Below are experts of layer 3 (counted from 0) of a mixture-of-experts language model. Rows are named router (the router's row for the expert) and show model dimensions 0-95. Each number is 500 + 40 x the weight over its row's rms, rounded and kept within 0 to 999. Numbers have three digits each.
Before each expert's rows: "comes before" lists some tokens at least twice as common just after its tokens as in all text. This comes from a sample of Wikipedia text that the model never trained on. Tokens count by the router's weight.

# expert 84
comes before: "ed", "ing", "s", " of", "er", "ion"
router:470404534477560484500537466452511524479539480501470437491529491535511514488457518492519493452503546536533471537547472544539526496486515454484532550519441524487516454497519489436545540475498532491463530503430548552489506373410540472519464529578475595534484541455472537429493489401485478525

# expert 9
comes before: " be", " to", " a", " not", " been", " the"
router:513446543501512491525564539537592497489492438497489463527513487483475521526494447560513452475539517504528438580530508520490483538452574488451533551525490606460439496415510460480519548492508428447501534504548457536451474484430510512572458511526529517482482542484451439499487517491478477612

# expert 114
comes before: " |", "%", "0", "″", "5", "6"
router:514475530485481484517516441512548542421483478501456520459562554558493590474521560511484486494528562487497472548504490491484547530495525588595590570542448532494478471522562494487477499523529498499459592463519516566465499441440502440525429462471539544529471516501458501483435473439475507504

# expert 52
comes before: ".", ",", " of", " and", " in", " were"
router:507499598481509479474584481420553484471483453474452480514522522529500531536494452557502552448466514543420423512498454534466510541470518581541529563560514576537421467452484443444468482480456521511485549516527517514473491512451571469530460551507508540452489507549461489476496411518494487520

# expert 153
comes before: "1", "2", "3", "0", "4", "5"
router:535424587507555495556518501486560501468505479547476454503521554522501559486518534546518545484582514489476483559497521494493519613426491557524499540520480522512516423549569479471546500495464479513480596534494497530497531460456532466532508446553444564462498534512428504412515514474486446501

# expert 128
comes before: " a", " the", " also", " an", " not", " used"
router:557450516521508516485468508480466499476475425529471464450553535494581529497457501523479483506511522518454410553488482535522468479520567548546514546526446552513452504412510538447545470441450517480467524473516456541489515530472587556566470509511536540456503516550466410499427542456433503551

# expert 81
comes before: " the", " a", " his", " A", " N", " these"
router:545495544533525509484484456538492481440417436477448449527491492462493524525501453524453482517519602556472498533483522518526498555461578542543519507575502573546467505501504516454564534500483485471491519550447568531526427443484539456512458393523426508492453481526495411452499497500484524524

# expert 110
comes before: "s", ",", "ed", " (", "y", "ing"
router:493406558427534483489518474472539541507468488526490477485512499504538498517520520543549530491569603508509464537621492486524525530488437516513513546605521599518467508498549515424553548529521510458548515544453500569539510519466558448474460544489464522469451480488507484488472474457466482466

# expert 149
comes before: "1", "0", "2", "4", "5", "3"
router:496456475494542551508532525572516491446539393510432473529530543544575558468543505536435491388511496516486482534515497551529493472457536493529503544490440482520423417518491489503537478462481472512591565519462488518476523508517512437490456459543459532494534463510407490507462529501439463515

# expert 112
comes before: "\n", " a", ":", " also", " an", "American"
router:514432489476497561517493563494498534497507470492493395459545575538548527497467482502500460514506513507475481529508479517500483514440514552485486527567448497472515446457535472483601569470436469506492546534475577481464425459489528453580477489484451484499526517490462393443402506490457462500

# expert 63
comes before: "1", "2", "3", "4", "5", "6"
router:574384595484546538509558501494475527370520459487484462503485520455480544557508443522537535492560513549515495532533517468471478542457575514492511568502503562496429452457516544413515530519492481460538539519510511557522507505490518490485483526499444490437464431510470479496499531521505435482

# expert 78
comes before: " the", " a", " his", " this", " its", " their"
router:543514527507543529482476494514518457505396441490389476489504450486496495491542502469506520493519639508423523522539487517543552539417554571520522502533478570526488512498457486440541563471487510477515501517484557482454430478487579474527490484515434460515427514493461456485487459473467466508

# expert 86
comes before: "8", "9", "7", "6", "5", "4"
router:464487502493536502518511481471507523521473548484483501532515453472543501555454494538461481495560540567507502529458519524525550514447532576449578540502509579531525442510481471434539504496516464521511584531480506506544511510516520513542455463488474577489497459509358448479387447495430439511

# expert 132
comes before: " (", " |", " /", ")", " of", "N"
router:499442550435510502512604478497494512458467502481449499471482539541501520540509558553469474440523526523464457505518447545482504546494534538548519530567456565530496462486554475487504550446436470435466516454468521518458457474521520562579504412506450573448497498436418495410501496505490506491

# expert 102
comes before: ",", ".", " of", " and", " in", " to"
router:506507532518526503473543486499543530417457464485453440527544525576516522490519498522537555460500507504393422544483421520508492555438518532542550596561494558490454476507499427427490499537476483539475553492485524488438526520461552454517492530500498521458450505528459454523523455448440478564

# expert 122
comes before: ".", "0", " |", "°", "7", "5"
router:535468562494531495511503514480464527528482470476437507498527512528549546473441559543537479459511549508456480562538524506574571483441473526463527557532431518537437390527553532485523547546499439541443530575450535564521520436452542525584511441521510536508483523491462443509508506515500485537

# expert 125
comes before: " the", " ", " a", " his", " November", " July"
router:494486534461548570550493490471543493439410462568439442473468573516468596512487502514469443486535562562518474521460514428536492503423481455514554500509491537503517475468516512533508546439510440494497529591508584516537538525508528528537481484498467552498433514473478447554512489501485464571

# expert 133
comes before: "'", "\"", "s", " of", " was", " ("
router:517478531528541502457550489517522568447506513517454436459513566542445524484500427557480530536464481519476499521527545470448525497411528523442550510579472559542500496526485463505601551495506447427467537510448544555497491489478552464495421451533446564494476502541485534487506506530535499593

# expert 14
comes before: " of", "s", ",", " and", "ship", " for"
router:522466610448546514552498471493485560511537512477450504448589479459476542505534445532483488487546522577451480560534461465487508535464511509519483556514484486558473461439520540439526507524435505499435520509429498510463528530480572497499489493578495562451551484503474509513371474500497490551

# expert 129
comes before: " the", " a", " his", " other", " was", " then"
router:520486538501549494494549447543432526455424472558493484427563446508561560511475489546392501498489535509536501518521518483577509534528511521501524482538448507482444524496561488520494501482460432479515504448513551534444534470446614461548412510505509486426516519526514456486510545477495434533

# expert 46
comes before: " |", "N", ")", " (", "W", "^{"
router:494490552472516493507508492490540522467483445565489467506526595518503522496479550566515468491487536479456457563489427569483473552423522549499514544581399506518527495528574483497488518516451490498421540513473578543488542446461542519586487440551460570454516467455475499464520526492463473501

# expert 58
comes before: "\n", "|", "-", "|---|---|", "|---|", "The"
router:492497475449533505412511482539559507517530408524488522498509533494530518505565489504470472496540541561416364521504464491525482541461514483501505506488537545563499418465493487503498498549467493490504565478524519537483501505443500489564484476561471569521452447479458499461450484515361487541

# expert 123
comes before: " ", ":", "ing", "s", "ed", " of"
router:493419586527563509533500481523506530475528508477456418496554553525547513514493487543517471464558598518501470518525498419491506531449482491443538518568396520531505477511546423484542533527529511470417540544495458531487453450501510498511471442535472567511446527467469506449426461530500520513

# expert 42
comes before: "1", " |", "2", "3", "0", "4"
router:511420580511543515533480464494537471453511527565458464517506573527484586464423493517480516486526508477433490551511443522497459583463453540551493520503420539523504450473559469547539496516439491467487606550512482569497496412460530435526502456510479514466493496513482480507502486453487477564

# expert 32
comes before: "1", "2", "The", "S", "born", "C"
router:492436579424547481518561502510463505480485453535510525461582574557492508453513511507481508418515548548469423484519511494471489515430516516503551510517453557466499536511534491505515554478471480503538534564472504540466434492487533467532531433495464563497478519515423440525464442557477421581

# expert 79
comes before: "0", "5", "–", " |", "6", "7"
router:468496500500492499452555459453439476450505463550411500488530498494520533560518533518533469451522531570505468504577462501507552509490496562522582527497435496484479443470482456495531537516440496492449532527493492569500468464401570537508444471510518527504443538475379442468489467475536441542

# expert 12
comes before: " |", ":", ";", " (", ")", "|"
router:513474581470500465465498506472517505438523484560486418462519498559490564491468483531435477478513509508411484554504454519508462532444494510517503520592447520527504461481505512441545582529418486482415555513511493528454505445474570459562420406586472519511497495483508496488515465496504526488

# expert 94
comes before: "|", "-", "\n", "|---|---|", "|---|---|---|", "|---|"
router:523446554441540543551492518512560535476502466489464455416451532471490533496506476524482510507494535597410427542507469509526487559422529506457535527533490544523486473471538510398517476509427486454507572578486477506521532459429552508520461422469516519531435524531434497477513507494484510514

# expert 5
comes before: "s", ",", " to", " and", "ly", "ist"
router:483448497464551478443560480413516491434523486492445412472524525521465535474485512538405528508488551499522451562579502451551493484467481592444592562513505512518481419551553460484548551454487535480433521491490497539533531488481534498537476443497468559441524506486485537495502473484490487533

# expert 115
comes before: " |", "–", ",", ")", ".", "),"
router:533493523486605549517503553483539555449450434498484506454502495522492548469500482578526525548549564510435499502598481423492536552470520550488548589558509565526482457496516489515561495510514518482469534548533559532493495506402508524491478492536539517532516474438475462494483558413478522510

# expert 141
comes before: " was", " is", " been", " had", " were", " has"
router:491484557535538505423580526469585509517470463533500475474525462506511506536530497525495514434527467508494469537486535520490498597423483565459559464487452505504534478487490507465544562473521457481504548507540506582462472495428563446477454526437531515433459532467472475412394470508512472498

# expert 65
comes before: " of", " in", ",", ".", " on", "s"
router:484487556429565473469573482456487541459490489533493468436471514510505521459509486619506452523549542522503478522589502562463465554456464505532504525513487519578500478450484416507546522484459448562480555526536493506511514418445526527512424503581507539540450519530471502521468522507511442546

# expert 70
comes before: " and", " ", " but", " which", " including", " or"
router:532462533480553472523577450506480483478477404562464462491572527496592535518511472533497539460531544583455353535545521451540512528500480587489557510529435536454480492496488457494493500505534478522481543528494538499492517449477558537511430510538475504432529499453458519514500481536509508517

# expert 6
comes before: " of", "s", ".", ",", " in", " to"
router:503463537455570461487583451453481566455512454496478498500556536526526519527514526560517498474498502512442419499550522508448477502457483532488531512511485527546476430453504452429478509495449508558453543475414480531494435509403552503527455492527480617497446496453495489553469481429470482518

# expert 76
comes before: " the", " a", " well", " an", " be", " \""
router:560448485508497557525530498546564504467528532452487451528537507449531584480506516541460580506512556533486451561512546514520565520509484571563497487529499599491564457474457469551512550477495480449455552516462487513471487468475500422549489523506481540502470497511470363531484545457527482535

# expert 120
comes before: "s", " of", "d", "n", "ly", "tic"
router:501467517427529468508549476443520524458495491543458398509483502488488530472435499533499508534511527503469434575536537464492496518465511476442500591492408484550515443496560520471556542527492433525484527570442490523489476456465529502550444442494506647481515468467483513517488538533512479527

# expert 156
comes before: " ", " States", "ing", " –", " life", " April"
router:535485530411565549487453491521512475486508487502463406520459532543520532528493522574491448517573615636483486517535459471513500495460484508472483489539463477573498437502536464479506499454544412505446519516516464508513512490483516540528464452518461497445462459432466516484436480495511447503

# expert 47
comes before: "1", "2", "3", "4", "6", "5"
router:502359531471540492446531474479555497480490422551479487522491506485548542505487472527483492467532537518469476533473509468511513506425559497458521563496506499492488386483529477516553561541541506489532520538523485525493484470463583510537478485602414512469511480532467439472461469473522458596

# expert 130
comes before: "\n", " The", " He", " In", " It", " This"
router:484514512463527483485523456521485529482443466466462518422515552520550545517489462577508525469491485541415499561499459521529527495507488518530603526476484526569531494444502548476532565495524479461540555488496540539496430439495565491499468542513447507436516448497422507476403582411481486494

# expert 60
comes before: " the", " to", " in", " of", " and", " by"
router:515484529433563504525523517485536503455540490514455425509575483501500530514580461554491550435526503510454462550517512508544504570462523510548585540527544516503476457471548402511534500488541548511446539564507520501445500481489522493558498522456495498500424449453503482521526515468467383580

# expert 147
comes before: "s", " of", ",", ".", " (", ":"
router:544428576442572558441534456446518557439517451495502453434582520543475524520435513558557471451501568552454480540490465473453473509488489528495537566546467581488523446459567469466530538505483495528481529523485472520467503481493527481517461506574463561523453453492467495457517496501535512459

# expert 92
comes before: "-", "|", "\n", "=", "|---|---|", "|---|---|---|"
router:529450527496587512531525500530530536490445452512480465444497467503511517510486528517537533510522534604493458502491468489521471512433534507471491544509521509496501445459514492425508521554475478449499612545494555459526514461421515425509486478516502564469512458453351493428527519559536484497

# expert 155
comes before: "s", " of", " (", " and", " for", ")"
router:550449592462567496543483571488526539484530479476465477495516508538477518535506480541492484376516547506487476560516519456540504505481507557502519575548451580502468431487542548430520523551504492449448530525419517480457563504465536409525474473547512574471516441495489488487482480479498522544

# expert 93
comes before: " States", ",", ".", "n", " and", " Kingdom"
router:527514605552507499515507507446553485413490547534410497526611505552475521478517471520513479478591512507458494548510511480543515511471550453468516519507490521550436423477456499421553535479497474426474515535539517538510490514517518530562442423510540552473519460471478501431465461524474479485

# expert 24
comes before: "1", "2", "s", "3", "4", "en"
router:511408551486525483481571462427499495463516473509472513469578537512521564503506553525524523435541495529479482538567496433479538549452476578558522555470514522492461401501487494486498493458505495469527539484494476579503505467431534522525480566507511513465458540511407491509498492417494431579

# expert 68
comes before: " the", " he", " a", " his", " it", " they"
router:503482524542561540490520510554508530436525493526470427468528583461537582466469491512481421517479635515511509520501413473531527561460502516493494477510538467538487445510490491411477553511529453521478522485475484513539505491409597447533487551515473510472521493433488453501470456469471519534

# expert 17
comes before: ")", " |", ";", "N", "D", "S"
router:552498558447562507465490532484556559462480428517495518450494530521487480473497470532461467427557563483468459555491473496521510493439499527528495501564459528472513395466498508448525541522455420426434516547464493543415548486415523462540471449534514551518539428504470485499505485511538471467

# expert 131
comes before: " ", " \"", " USA", " $", " A", " D"
router:595459538489538479489518531462534508455444450466496474440563516505500571528519460545517498413472527581541504553499507458473603506477562484523544497604504557541442516462493520427569502454524496525524515461467529496560544474513545562504450515495493512508493497496491463507411509537495453502

# expert 28
comes before: "s", "ll", "d", "on", "t", "r"
router:526449522447534520521477529519583552403496451518471479494493470512486529570429527514426530460503494513513455533534497528479536492463559538552525533478468558504490420470525396436539545500508421517460538536504492512515404462472500501544443434466461564460537527470484491478481570522500493506

# expert 49
comes before: "9", "8", "7", "6", "0", "5"
router:526470518523565503501561504461468500448530522464482463512501466519536522544486478544468537456529497588423478493443524542595546513497539550468511510494463497503489485483501469443616530503513426503495556541476501577518485483497535467615447498500486561470461468515423465519411475522523469541

# expert 138
comes before: "1", "s", "2", "A", "year", "up"
router:523489524463544525453592433542462519484495508527493479421543513509476520523479512491462557505529567606480474508539534507498521543487572505499549551518531498489465485501570483435556500556493396481481519566449550537491505493473516450499483441563459530452510525501457413491483524508450410505

# expert 82
comes before: "0", "5", "9", "6", "7", "8"
router:567511491504533520495515419489502525401442482504453474474509604534480534547515462502529474491558554533505437538499457567491532509426543541472533576520414605488488471444529461520455513519525500494489526522420521591495447481452487468512426460522525503500475490489468470464486481483513480521

# expert 48
comes before: " |", "–", ";", ")", ".", "5"
router:489477550499518442508471569498546486422498450551444482393498489483503546552552443531521521464489545510559511538557486477543547543451500535510586598548458531446475464526544538525542524510472466499448523574493539571478498470471509527556429509526524512484492479503469422489448490543482484518

# expert 72
comes before: "0", "9", "5", "3", "6", "8"
router:539483522422526541456604484497506536417471454505469408453530561528522500497544433525467505485517531536510440559582473491475567542460525478480526586484477538467475497433463463514496481465464474461515544560469506577491467482476509503499448481581479514447474477506425476493488453509510463543

# expert 83
comes before: " of", ",", ".", " and", " in", " ("
router:520474499477588491496588540472467561413522478531462446478505517563461524501572528560471454447508531547486468517548510494492468527473526527448576585572478560523426513485529423452533483499477518489495540530500536486477403480478545431502465530523455533460450422503503506502503480469486503492

# expert 27
comes before: "1", "2", "born", "N", "W", "3"
router:497426590409537476472552522467483507440443468563485551508569595493507509467445527505523454496542577577452474490550494477469461501460494543480529515525446530437495537501497467485541563469488478522514542496516489523478461475470530491504502450534451544512470468461407470491491483546443412501

# expert 22
comes before: " and", " but", " which", " the", " including", " with"
router:507497549434560470537579484419522485503514489552451473428521539496526518486480513566494472461500517537414377505519513529476515516484491576481486536511526567464435469504517530505490476425495483547528549503471533528509476466438572521549488488512514568490534461508427453481411517436502476530

# expert 117
comes before: " ", "\n", " —", " −", " +", " –"
router:530472548481535470478536458489590492502506488593468469440463529487529526540491531512470577532497515523435501593508460516553463563511474531542519504556453600500443389498513506525544477491495488492437597556504523503498471471501569463511482470487511531445511524478425511470494483529441521530

# expert 105
comes before: "°", " |", ".", "′", "″", "0"
router:573506574476550529520500497533463547469443474537460496451494576508533530548505487536535501421588549538526477519465527522491555511418538496501504559554430541489476432529568486505504571556523479541476539467501593567490496460478508444555455492528514520499491465527447484467508492478510414495

# expert 11
comes before: " ", " Candidate", " Swing", " Conservative", " Labour", " basketball"
router:564455589485520574499522506457482495470494497545450411480485501489556557494525526544424518448494546510489463566507544500545565526459497545464524500562461483519454480550470528415528509432428479504452523600544468512497507478465526500546490507543418537499492448489428487458485509542460485498

# expert 8
comes before: " ", "---|---|---|---|", " Win", " \"", " Total", " Preced"
router:534441498427620498499478501524535494460457419495487460506529509512472565511484482533438518441532499579410445532585443492535549509456458491535551517532513537530484520473472458529551483453430399504497511496486542530471504497483568529502456486500458541495527522510488482425499468457439512487

# expert 19
comes before: " ", "\n", " —", " +", " W", " Built"
router:526471530464538563470566451478521529478436507559490455478554574481580532570512525502530493523526501522456498580495437527497483514478522480476539479538494567551424467436470498498501518522535461470506543546521570500492454456498539456505446523507454543434505530477425552466425518522401515540

# expert 53
comes before: " of", ",", ".", " in", " and", " ("
router:534498570493503532526583552509443594459518436530441450499572548550510496551459474550462554428593544511497455535521508475480501505482540519493528590520498527541472501473491514442553557502494456486450525526513536520459533489494543479480474510526434561476447420435450546506478492492473485501

# expert 61
comes before: ",", " |", " (", "'", " and", " was"
router:535446526455518518534484497478480561423493467483479480465542482505436599569489508511552524480571544512496445579486471483511496498450462520534622534538468517528466498479559489488525626542472517516546526513496528559491553499486517431509472557474516500491525430451514476417505517503474465510

# expert 99
comes before: "0", "–", " |", ",", "5", "th"
router:499502537477538550400571504466432515447521428509448435515478496485545562573457432511532447449524529559510458516548509521504562517457484506441568520517511504494496491478509528465506590523490488480492508549466550598528459473461531525526424572536508520500480495523441427490488533499531459490

# expert 77
comes before: "ing", "ed", "s", " to", " the", " of"
router:492414527464565515451500451545488523491485449494486498438574486449519546532533507549537466427531505511531455536523501481497521547485528444521553471496490582529493503428510503451527542479523508490431544537465489507472424393431499481562433482564412504516460559497471493486463531453461486507

# expert 16
comes before: "==", "The", "===", "In", "=", "-"
router:497501542519482451503472539508512543483503514483478462482514605508492502500476422510528539415502574468515488524538498444549539513447534501542564494522431517503507514464495452492535534484518504429551567559500508498593508498412565513554488437554523506460442544494463494481416503458536404497

# expert 98
comes before: " |", "–", ",", ")", ".", "°"
router:565503516501597576535543527494532537449444425502487537461492547506490548484513493570537532521557584536436509497551483422483556534452512530504487570571494533553471459490534461515529550527527530498498549490534569508483511505393526475504492473511545513524514505436458502483477550422462496510

# expert 35
comes before: " the", " he", " ", " and", " but", " it"
router:545505549463544445482526553482525480473403493552467465502556548513500488475472521571497473510556523566499404554490460505502576554499561545559503496492483511581494470524600499472511483491482492527512546559495534509539549515479509461482484498499522497514474520441434489480379467466510413503

# expert 0
comes before: "1", "2", "s", "en", "st", "ac"
router:583466491515479479477561449452513470426493498542471499492550558483494566494455462520502529480559498536498488524582518549499529505485515518470503508498522516517476465414483531496510497496479483449520563519459481534561452385463524515517487426496484573458501540496409497488487464437481400595

# expert 13
comes before: ".", ",", " in", "s", " of", " and"
router:503484607482542467460587522436608520449491459487471467428528532534468506514458495578508500473548510506499475518515478489468475507445573518555519577543456542577484511532481466451545480454479524445496557494498518546455515518410517454550489528604489526476501500478458507509464505486506526510

# expert 157
comes before: ":", "==", " |", " ==", "\n", " of"
router:471372515486534482498497547469479606427506471490479448516541505547552618491468447561459495455507520478462467496549457507497507507426521488509491501574453492552524489497542466473523571528454544509425539516489529464500485516479538552527458500574538534456455497468440505506469471551485512490

# expert 10
comes before: "1", "2", "3", "4", "5", "6"
router:509406522489553524521532470499502541446478486511489405512507534480506555565409524519503520479629515500500491524501526490503522547422533568462491495518457590483506482433522490432515523539461487447528551537499488548550490450508508490503497471562440485479500425507440444426503484488483464541

# expert 121
comes before: " by", " to", " in", " the", " that", " on"
router:496504542541513546538529465469537501463469504500497494434478518515567532467545503567531462454502538497418464518551461502545557515452467504496560514484505584500412493440558478403514517453463478489450542547505506488489538468469543503621446493516484495468492474440478510513475517460491456611

# expert 135
comes before: "0", "5", "–", "4", "6", "3"
router:580482536467513534458593488509530517466494442449466404477497547461485532522549484518505513457520541564501446547584500479495577563459573485468499506470475502481535517455461452535515503489484520502469552549429492538523448459446535504492474493541499529437464429502383494501481519505511490567

# expert 55
comes before: " ", "\n", " L", " —", " N", " W"
router:495464619471481579510546522447496528495521520580469440449514509465504526552465470522475523487505546517494488557501512516533540506475496527497548493589431531467419428496492461460470499514487494437482550555453532513534470431489559476516456470531500545473489445521414430435522505504436483539

# expert 89
comes before: " the", " be", " a", " his", " have", " make"
router:523481533515504558543536467531544485488471387435509386544484552492473586547548471528501559493489517556474470608517548504526547505516563496511527547517508515527538453530518470534498470484536423481515517525507468513465503441447550472537461492492487527420469506451482456475444480501479545565

# expert 139
comes before: "s", "t", "A", "า", "ง", "M"
router:499437549440588474475435498479481608421493430540488469464547514557466493586549492530452567491487544601487480506501497517509560540494470540546512489499493570476476481487538533454496532513494391444473530568498447547494490505485520470503483449528493557456473493509483505477470529502474474526

# expert 18
comes before: " and", " ", " which", " who", " a", " where"
router:509499586496528531537565484507517483489468488499452389503563514492492526556474503518504524497591520560408405528487507446513552495494507550470494498522387605480461468501485452472576549483413486502540507512478521500535496504472491475468451474488505507486530428486478461469477540481525530547

# expert 134
comes before: ",", " |", ".", " (", " City", " and"
router:532508575431497493509513543475573535388511499565471483466550512529468545530419509495528537489565543534506456565530490495464524524452539479445544541525525536527455461505476546447553555518552527446428528512541532541509501482488534498512406526488524489485477425449466490429490566507548501500

# expert 148
comes before: "1", "2", "3", " |", "4", "5"
router:546395539533499505452478498503474489464507431503491438532493498517499629485479451529506549458532497524487490528543507458531562557432501499497486475510479479517509444446489433461501511482414522465530559508503475581499524490461503556524476499508487533435375479512470440425502506538453480528

# expert 95
comes before: "9", "8", "0", "7", "6", "5"
router:526483508525563551479453464445484498425509449538469409506507573558547499458409469497473526492489542589466448518537497460480534483438486540488494537481480506558465496397508496480564493457497510522519561547468497564560462514415520508561487524544454499511469489487417448480473499486523505528

# expert 44
comes before: "1", "2", "3", "6", "7", "Hungary"
router:476395514519540504515490503491501515497450500503449466506569505478493539542471457556489532513603513524552493549515480463456495534449548535543522513489494525572504413479545452435517506486490472536525558497501470566464502460475532476517466535520442533470502436497403436479492476501455382564

# expert 69
comes before: " of", ".", ",", " was", "s", " in"
router:514500524442530505417556461436486530460460468502434517486521474530507525532457453533530505501516517497516420537475481525449537531443507530527489546534393540515479481447472531493581556498483526418458540501480500548521511506452556483528471532532529549423439476526485519435396439475490493557

# expert 50
comes before: " as", " in", " to", " than", " by", " of"
router:471499529487504526525483505512525489457398422533471442465578505510533551507462460591484547432561468518404452491596461490563550509432492564527508540495501495462487489464499445451463491455524493498405537518504485491520479466481538445539468510476537587490489509538503471453466478527498498529

# expert 87
comes before: "9", "8", "0", "7", "6", "5"
router:536476489513575525507463480458517485418500430573488435495543553528511488516458446496470566507516548538510487518534477468484550508428480570480508585491467532512462493418501492489555486450480466503528543575456538543556485509402518500562474495568472489508449504504423464441424481498524520511

# expert 118
comes before: "s", "ed", "ity", "ly", " on", " of"
router:541430570489570489472506488435519534488542518472454521449526474491573513513513513553459467446521578532422462589568472471550542540457546515491558564538470522468508498549540551523517473506478508468463524530447502504490382487469559465493502466525472537434472501519502529466534537477527475565

# expert 73
comes before: " the", " a", " his", " \"", " her", " an"
router:486459595458544592529502456534523537478463459512434479441552511470493585469547463549460562516523526540532460548547496485499535549495466548526509507593461586460481462481510510506624509487459473533519530494495502522480494521458541461513439531557450477496561481488474446486456490494518492525

# expert 29
comes before: " |", ".", "–", ",", "0", "°"
router:521510575449520535495478517488509497476502488533495454483465537519516547483516478498511495404486525578487466559478536491588547509416500501506572569539445495467404478530516573543491516499510450509416561503496490606509469461478520541572467541484513515460501515464427422517524460530488475496

# expert 56
comes before: "\n", " |", "==", "===", "The", " is"
router:558497545486565490526557549459578543405498503498464457466530513517482555488504512547509473515543555568549430569474477574515521533439545546527543516486448505499476491449581516448505539538429448490515537512472535515550530484512552526491464489480521498441415473477464463466465485434473484556

# expert 75
comes before: "S", "5", "6", "0", "7", "8"
router:524506548508535496505468475553463562473407449583470475503472552502491484495507518584481512474512520583514517605510457534518570480514469612503545501541499548451506511512538508397574585517482510458520548535425510512461463507505538489488477447529519474486450457495449480475475477487484477510

# expert 7
comes before: " |", "s", ":", " States", " of", "+"
router:539460509393544512456493520427517543475461488529468486442568535589498523467498495559465477471548519497499482570522464494478466496436524457539546499534449519482523463464462467436504544510486513439433527476405538589482466452474524471531420448515484518468451462422460490483493491510509484535

# expert 136
comes before: " the", " ", " a", " his", " this", " which"
router:508515526485551494540485473436490515473409450528465472477483518525535563525437486514526561505587555554469486519491544418548485589449513602548521482493524491535491466474481523504602562455437450549495502529514520524525488488494536498524476511540482524519486517466462439514508483454387481530

# expert 146
comes before: "\n", " |", " (", " is", " and", "-"
router:495524525513597528542538534464597555458478484521498489475556514569475530492524527551467434510522519554496420557473490516523495497446504589502523511512457531494457496446511500510522602475464463533481589494497553495474521425489584520475497426499467494442471439495446486455491459495522533549

# expert 109
comes before: " ", " •", " UTC", " Country", " Born", " Website"
router:562471537513490536513459493477515469502455497537461445465540549587550557456507518533540509499507523492545453523539549486536547579457601526484551504540482490621484515458540463470522490460545532463472534512482572498462494464457552514480476450525512586465489466475442438443488560512505449505

# expert 154
comes before: "0", "5", "3", "4", "1", " "
router:482492609477539475511474459564542481521468488572464414524524547540524499452448525565480531480522514520464469536492469560554512508510471525514532514487439524511532479539586482451574540528461434535442580534423476538475463500486547432519477436520455506472486490494415479479502553515477469525

# expert 36
comes before: " ", " \"", "---|---|---|---|", " Win", " Total", " Party"
router:585454506453604470482480534503520500461450415483492516526502478535482558496481446550442518434524518542451464554553458470538551494455453484504535500561503568515490522489473478546505483426475425508505518487459541511453492478477580559492471466483462565515502530505481476409500489460401490497